Experts of a small language model: 4418 steps.
Below are experts of layer 7 (counted from 0) of a mixture-of-experts language model. Rows are named router (the router's row for the expert), gate (a neuron's input weights, with its number), up (a neuron's input weights, with its number) and show model dimensions 56-111. Each number is 200 + 20 x the weight over its row's rms, rounded and kept within 0 to 999.
After each expert's rows: "gets" lists some tokens that make up at least twice as much of what it gets as of all text. This comes from a sample of Wikipedia text that the model never trained on. Tokens count by the router's weight.

# expert 105
router,203,208,200,195,236,227,188,177,209,176,188,214,219,202,201,166,210,170,219,233,208,191,200,223,197,179,189,174,218,205,220,222,192,194,212,202,194,203,214,181,208,199,154,208,186,191,206,181,223,195,216,218,209,238,213,175
gate0,167,211,190,193,178,177,231,224,182,207,177,210,188,205,177,186,185,235,218,204,176,213,201,196,188,209,197,167,221,172,164,215,186,187,205,188,203,206,178,225,193,227,192,194,172,194,203,213,176,210,210,194,212,225,204,188
up0,216,187,224,168,192,192,168,221,178,186,213,186,209,185,175,186,191,205,234,200,229,175,214,166,229,189,176,197,189,172,206,190,204,199,203,225,198,197,189,228,176,195,167,178,213,186,218,188,182,177,213,225,198,227,159,181
gets: "\n", "-", "|", " |", ".", ":"

# expert 87
router,216,236,205,214,193,195,225,211,227,216,197,156,190,182,202,211,214,215,215,205,235,209,247,211,224,171,237,209,239,203,200,215,223,162,203,198,217,203,188,193,186,188,174,202,224,185,181,208,200,205,212,188,190,159,231,190
gate0,189,236,168,216,192,177,230,201,203,201,197,180,182,179,178,178,199,185,197,198,196,218,196,227,182,188,201,181,222,194,217,234,177,196,177,175,231,180,179,205,177,202,198,247,202,216,199,196,175,193,194,177,181,148,195,208
up0,259,213,193,212,198,188,194,215,192,229,186,171,215,153,187,169,210,195,200,218,207,212,222,203,216,189,213,194,216,193,215,204,169,179,189,177,205,164,202,177,205,197,173,234,199,229,203,191,158,212,168,175,202,163,185,196
gets: "ing", " the", "ic", "ation", "ical", "al"

# expert 41
router,246,199,215,203,217,160,177,177,199,207,186,190,195,200,208,198,186,190,221,214,196,187,202,173,225,210,179,207,179,168,182,236,190,171,218,179,193,210,191,183,172,204,190,180,184,199,204,158,207,225,184,201,196,213,177,179
gate0,211,206,224,186,200,221,198,186,204,205,223,195,226,193,203,203,237,185,220,228,185,191,199,216,215,232,210,204,205,174,238,191,204,152,220,168,198,198,182,212,161,162,186,216,210,206,238,155,178,189,207,232,190,203,199,193
up0,201,193,210,217,222,203,169,157,219,181,236,193,194,236,199,193,219,197,188,201,162,206,199,238,209,210,179,166,203,217,206,217,200,208,221,176,218,177,165,196,155,171,182,218,191,178,192,168,190,194,212,213,216,170,191,245
gets: "\n", " A", "A", "===", " C", "I"

# expert 43
router,200,208,194,199,181,202,200,166,243,205,217,172,209,227,197,184,215,187,199,177,210,200,178,189,177,204,211,178,196,196,194,208,193,188,179,205,211,221,178,193,237,190,156,188,200,193,186,191,209,183,182,212,205,205,217,197
gate0,172,205,209,200,195,222,180,165,233,200,181,191,230,197,167,192,208,188,199,205,170,194,198,204,219,236,189,168,190,198,194,231,208,213,197,174,211,184,161,202,228,198,209,192,207,218,220,211,169,190,198,178,186,188,232,199
up0,218,206,206,193,202,179,212,219,204,221,216,222,204,198,195,212,217,191,196,188,232,230,222,231,195,183,202,222,216,202,209,193,174,190,186,204,222,203,203,199,181,227,178,252,201,190,203,176,230,193,185,217,207,229,165,202
gets: " |", "\"", " for", ")", " on", " as"

# expert 110
router,200,210,241,211,172,214,160,229,211,256,209,217,211,229,219,209,183,164,202,199,179,219,178,224,194,198,208,207,186,173,176,206,149,208,173,209,227,180,231,251,190,199,191,207,206,190,232,185,209,189,211,188,187,208,176,192
gate0,194,179,228,188,192,220,138,227,235,206,211,209,178,215,196,166,235,238,209,174,168,202,197,199,221,158,210,194,231,183,159,225,207,191,209,218,177,183,214,236,157,199,183,227,214,212,185,186,201,214,202,174,187,245,213,225
up0,195,199,188,194,186,210,216,195,181,206,172,209,187,210,201,193,185,213,206,197,221,186,224,230,193,210,214,245,165,191,231,206,182,205,175,200,175,181,168,179,237,191,214,183,233,233,203,180,202,169,218,204,233,143,198,191
gets: " f", " G", " c", " F", " g", " p"

# expert 1
router,222,190,185,225,177,205,179,194,216,196,218,188,233,168,215,229,189,192,190,179,206,177,228,171,215,181,188,174,213,182,199,221,175,186,165,169,186,199,190,227,195,231,196,183,192,199,204,201,189,213,212,210,182,196,200,175
gate0,227,205,149,162,197,215,182,221,177,181,267,204,206,211,184,177,194,219,244,201,198,240,198,205,227,183,165,205,188,191,193,197,203,201,181,194,171,194,192,218,188,209,217,178,183,217,176,201,188,199,216,172,185,205,185,189
up0,190,215,222,174,190,190,197,187,174,187,230,196,192,209,214,205,201,200,237,243,211,221,224,185,203,194,179,180,185,196,188,167,203,213,183,208,213,191,193,239,214,200,195,162,206,223,181,205,246,199,222,177,194,209,209,207
gets: ",", ".", " and", "s,", " that", " which"

# expert 101
router,209,234,202,207,199,212,182,213,196,207,187,179,244,229,224,185,192,186,220,212,224,212,207,218,206,173,182,162,183,236,201,176,199,220,196,187,195,178,228,234,189,189,225,210,228,212,229,217,210,203,229,191,233,226,195,225
gate0,176,202,191,218,189,198,204,187,199,139,196,203,208,242,194,194,218,182,159,200,208,208,222,201,204,166,181,212,189,183,208,237,168,222,188,195,196,188,233,213,197,214,190,185,193,186,196,191,213,193,202,180,212,203,162,200
up0,217,188,230,228,211,188,193,223,204,220,196,179,203,236,217,183,186,218,199,192,187,194,195,201,178,183,220,235,210,213,181,194,205,191,224,198,177,224,164,189,200,210,173,163,189,204,188,198,214,215,224,215,201,209,196,233
gets: " R", " D", " L", " r", "l", " H"

# expert 37
router,226,177,196,175,204,205,161,192,219,183,193,191,210,168,218,218,153,206,167,193,215,194,188,181,194,171,184,213,222,195,201,225,174,222,181,222,167,213,200,233,184,229,195,158,206,180,176,190,222,203,215,194,186,214,228,174
gate0,236,197,231,177,206,208,214,224,178,198,210,175,214,215,178,229,195,184,161,217,188,196,212,172,205,197,200,186,192,167,190,210,221,199,170,177,186,199,204,196,196,174,225,181,190,206,216,212,185,193,193,218,202,219,180,198
up0,216,188,202,168,217,208,219,201,180,203,215,177,206,204,192,240,182,189,184,195,192,183,232,190,220,185,195,191,190,168,223,220,209,196,187,191,171,177,205,178,184,177,223,147,191,216,192,194,213,196,183,206,233,211,201,199
gets: ",", ".", "s,", " and", "e,", "es,"

# expert 50
router,148,206,207,196,218,178,176,208,234,194,186,188,186,196,207,179,229,175,234,196,225,185,185,186,161,209,180,247,217,198,189,204,235,233,215,204,204,193,201,195,201,179,177,193,212,206,198,193,203,212,242,182,189,214,233,191
gate0,177,204,209,190,176,218,190,212,218,214,192,196,195,186,217,222,210,177,201,231,189,174,189,216,180,202,176,219,214,198,224,166,192,199,181,159,203,165,176,218,213,209,212,182,208,221,188,203,145,178,208,145,232,196,202,221
up0,160,178,219,205,199,230,186,214,210,182,200,168,193,188,223,213,220,176,221,208,213,179,190,189,189,217,165,206,224,198,214,170,214,182,187,200,182,178,183,202,229,206,235,196,177,206,197,187,157,211,209,149,231,189,205,211
gets: "-", " (", " \"", " un", "/", " dis"

# expert 109
router,202,199,183,211,206,196,177,185,192,219,195,228,229,181,164,223,202,152,222,195,198,217,194,156,184,169,219,217,203,203,181,216,200,206,196,202,174,214,199,216,234,247,200,177,199,200,191,186,150,164,186,199,173,190,190,198
gate0,208,205,244,226,168,169,205,194,203,162,195,179,201,208,201,188,183,237,204,208,199,220,183,169,181,183,227,211,223,193,199,159,212,177,220,188,187,174,192,207,217,187,197,175,267,184,209,228,187,147,216,189,169,217,201,228
up0,197,202,236,220,174,209,197,185,203,206,210,194,219,220,201,182,192,194,155,202,191,176,217,195,196,213,229,218,217,186,169,196,179,204,232,170,219,216,203,206,193,190,218,168,236,191,226,197,154,202,198,181,207,172,180,204
gets: " |", "|", ";", ":", " /", "°N"

# expert 104
router,191,232,190,225,209,174,177,227,222,202,223,164,226,217,193,212,209,206,210,191,216,224,187,221,195,174,198,209,209,211,220,208,214,245,226,189,187,163,194,212,197,183,196,185,235,201,209,204,188,186,236,198,218,218,207,218
gate0,165,194,183,179,213,189,203,209,202,189,172,211,195,187,176,188,202,228,212,164,184,191,235,226,173,183,201,171,194,198,176,214,216,207,174,155,178,197,197,213,204,216,191,189,222,232,205,214,207,209,215,203,220,226,171,194
up0,216,198,232,179,196,235,175,216,186,202,242,211,179,194,217,202,241,182,184,213,225,172,171,193,223,212,191,203,170,158,190,212,213,199,202,244,210,212,227,179,213,189,225,196,181,197,181,168,229,215,169,225,178,169,214,195
gets: " d", " c", " l", " D", " b", " H"

# expert 62
router,221,199,215,207,185,248,183,176,199,219,190,170,217,175,191,189,197,232,213,226,219,204,195,216,215,210,194,181,211,233,195,199,236,212,214,217,197,188,196,220,169,190,174,205,183,198,234,181,199,206,190,192,223,182,215,193
gate0,184,198,163,198,199,211,202,227,224,203,231,183,231,174,204,186,175,200,197,209,210,176,203,240,230,232,195,196,223,193,187,201,200,164,181,184,179,199,212,196,192,196,164,181,190,184,218,202,172,193,226,190,178,195,210,249
up0,179,182,234,206,203,191,192,170,203,207,159,206,168,241,223,227,227,217,179,198,206,212,210,201,184,169,192,188,181,191,211,180,238,185,240,215,189,189,183,190,196,194,206,200,201,200,164,184,204,165,205,193,231,206,214,185
gets: "\n", " and", "o", "on", "y", " on"

# expert 33
router,192,218,235,199,196,184,204,171,206,220,223,228,191,233,187,152,171,174,204,203,235,201,186,225,216,192,204,224,168,196,187,191,200,219,221,187,231,173,212,215,217,195,177,187,218,191,195,237,207,202,193,164,214,200,211,225
gate0,192,200,186,206,215,184,176,179,219,195,187,185,202,219,190,190,186,178,169,208,164,217,220,192,161,179,191,225,187,186,235,196,200,181,225,183,201,210,188,229,222,161,189,225,228,222,198,227,211,199,168,211,195,233,205,207
up0,199,217,200,191,201,187,199,211,215,187,182,204,187,194,179,201,199,176,165,215,161,173,226,191,176,179,231,182,200,213,208,209,230,205,202,183,185,221,228,221,245,175,198,226,247,222,206,181,222,178,184,190,209,252,210,187
gets: "h", " Sh", " sh", " st", " h", " Ch"

# expert 9
router,187,157,208,187,202,225,206,194,196,225,205,205,228,198,185,227,199,180,222,240,230,176,212,209,216,206,190,166,157,195,177,215,227,235,221,196,196,178,192,170,211,178,233,188,215,191,180,209,200,204,168,161,212,210,187,184
gate0,180,196,192,220,192,196,176,195,217,182,202,197,173,191,183,212,193,177,224,172,175,206,196,180,181,193,200,192,195,195,201,189,197,209,208,185,192,222,200,162,188,213,219,199,166,215,216,182,214,208,219,169,165,193,184,189
up0,218,199,199,186,175,203,209,204,207,197,175,196,217,186,227,154,234,203,179,229,202,177,205,222,193,205,200,219,203,201,195,188,218,181,209,213,219,211,209,207,223,175,178,203,215,176,212,213,161,225,184,222,210,193,232,224
gets: "\n", "-", "===", "==", " ===", " =="

# expert 90
router,187,202,167,182,204,179,189,185,195,222,208,182,210,182,222,230,205,211,209,210,200,178,179,189,200,246,222,199,191,208,190,236,212,199,178,214,240,219,185,161,209,185,206,205,210,200,219,165,210,197,235,166,206,192,221,188
gate0,185,180,214,192,214,221,205,177,195,159,170,200,199,205,217,168,190,189,205,194,210,203,218,199,211,230,182,226,197,228,223,208,212,190,201,231,210,210,204,216,215,148,207,236,195,227,193,194,192,182,154,212,199,224,188,206
up0,211,184,214,207,169,242,184,178,215,182,206,206,206,187,223,214,216,179,190,206,184,216,171,190,190,236,214,197,217,232,224,208,210,196,197,201,216,194,202,214,199,156,190,198,187,221,212,188,179,216,173,212,199,203,177,213
gets: " C", " K", " M", " D", " S", " G"

# expert 106
router,179,193,215,199,229,175,176,233,234,167,205,216,214,170,179,204,207,167,219,193,211,168,166,195,169,235,173,213,192,206,165,189,229,217,224,227,198,207,180,178,202,190,212,184,189,198,176,192,203,229,197,169,216,217,226,176
gate0,172,146,203,199,215,200,190,154,198,182,206,193,180,201,212,194,203,190,209,173,185,236,201,198,199,236,198,204,182,184,185,183,184,189,189,182,194,222,197,199,200,180,198,232,143,206,194,197,202,179,237,227,211,192,237,177
up0,189,204,243,187,209,216,205,207,215,195,189,204,212,212,216,172,218,231,184,225,212,189,211,215,212,183,217,191,227,202,213,186,192,237,202,208,216,166,241,182,223,218,222,168,204,146,205,210,198,204,193,219,204,209,199,226
gets: "\n", " (", " \"", "-", "/", "==="

# expert 44
router,208,195,210,198,214,175,192,209,164,195,232,209,221,172,193,223,200,195,188,199,180,193,177,206,143,208,218,167,165,196,189,233,194,213,196,222,241,179,202,180,194,190,217,185,189,212,204,170,190,222,199,168,188,211,201,188
gate0,205,189,192,199,203,188,213,204,168,229,203,196,233,198,156,215,173,212,199,235,167,204,188,210,208,188,209,184,196,222,209,200,212,204,175,204,204,216,199,199,221,191,231,238,169,233,185,218,144,178,228,172,182,192,211,222
up0,193,216,194,209,207,206,210,194,203,170,228,210,224,212,233,238,212,175,160,216,193,186,221,156,212,179,195,186,193,179,228,165,210,166,209,229,202,194,212,201,178,185,195,201,226,185,192,196,248,217,184,204,234,190,189,199
gets: "\n", "===", " N", "==", "E", " L"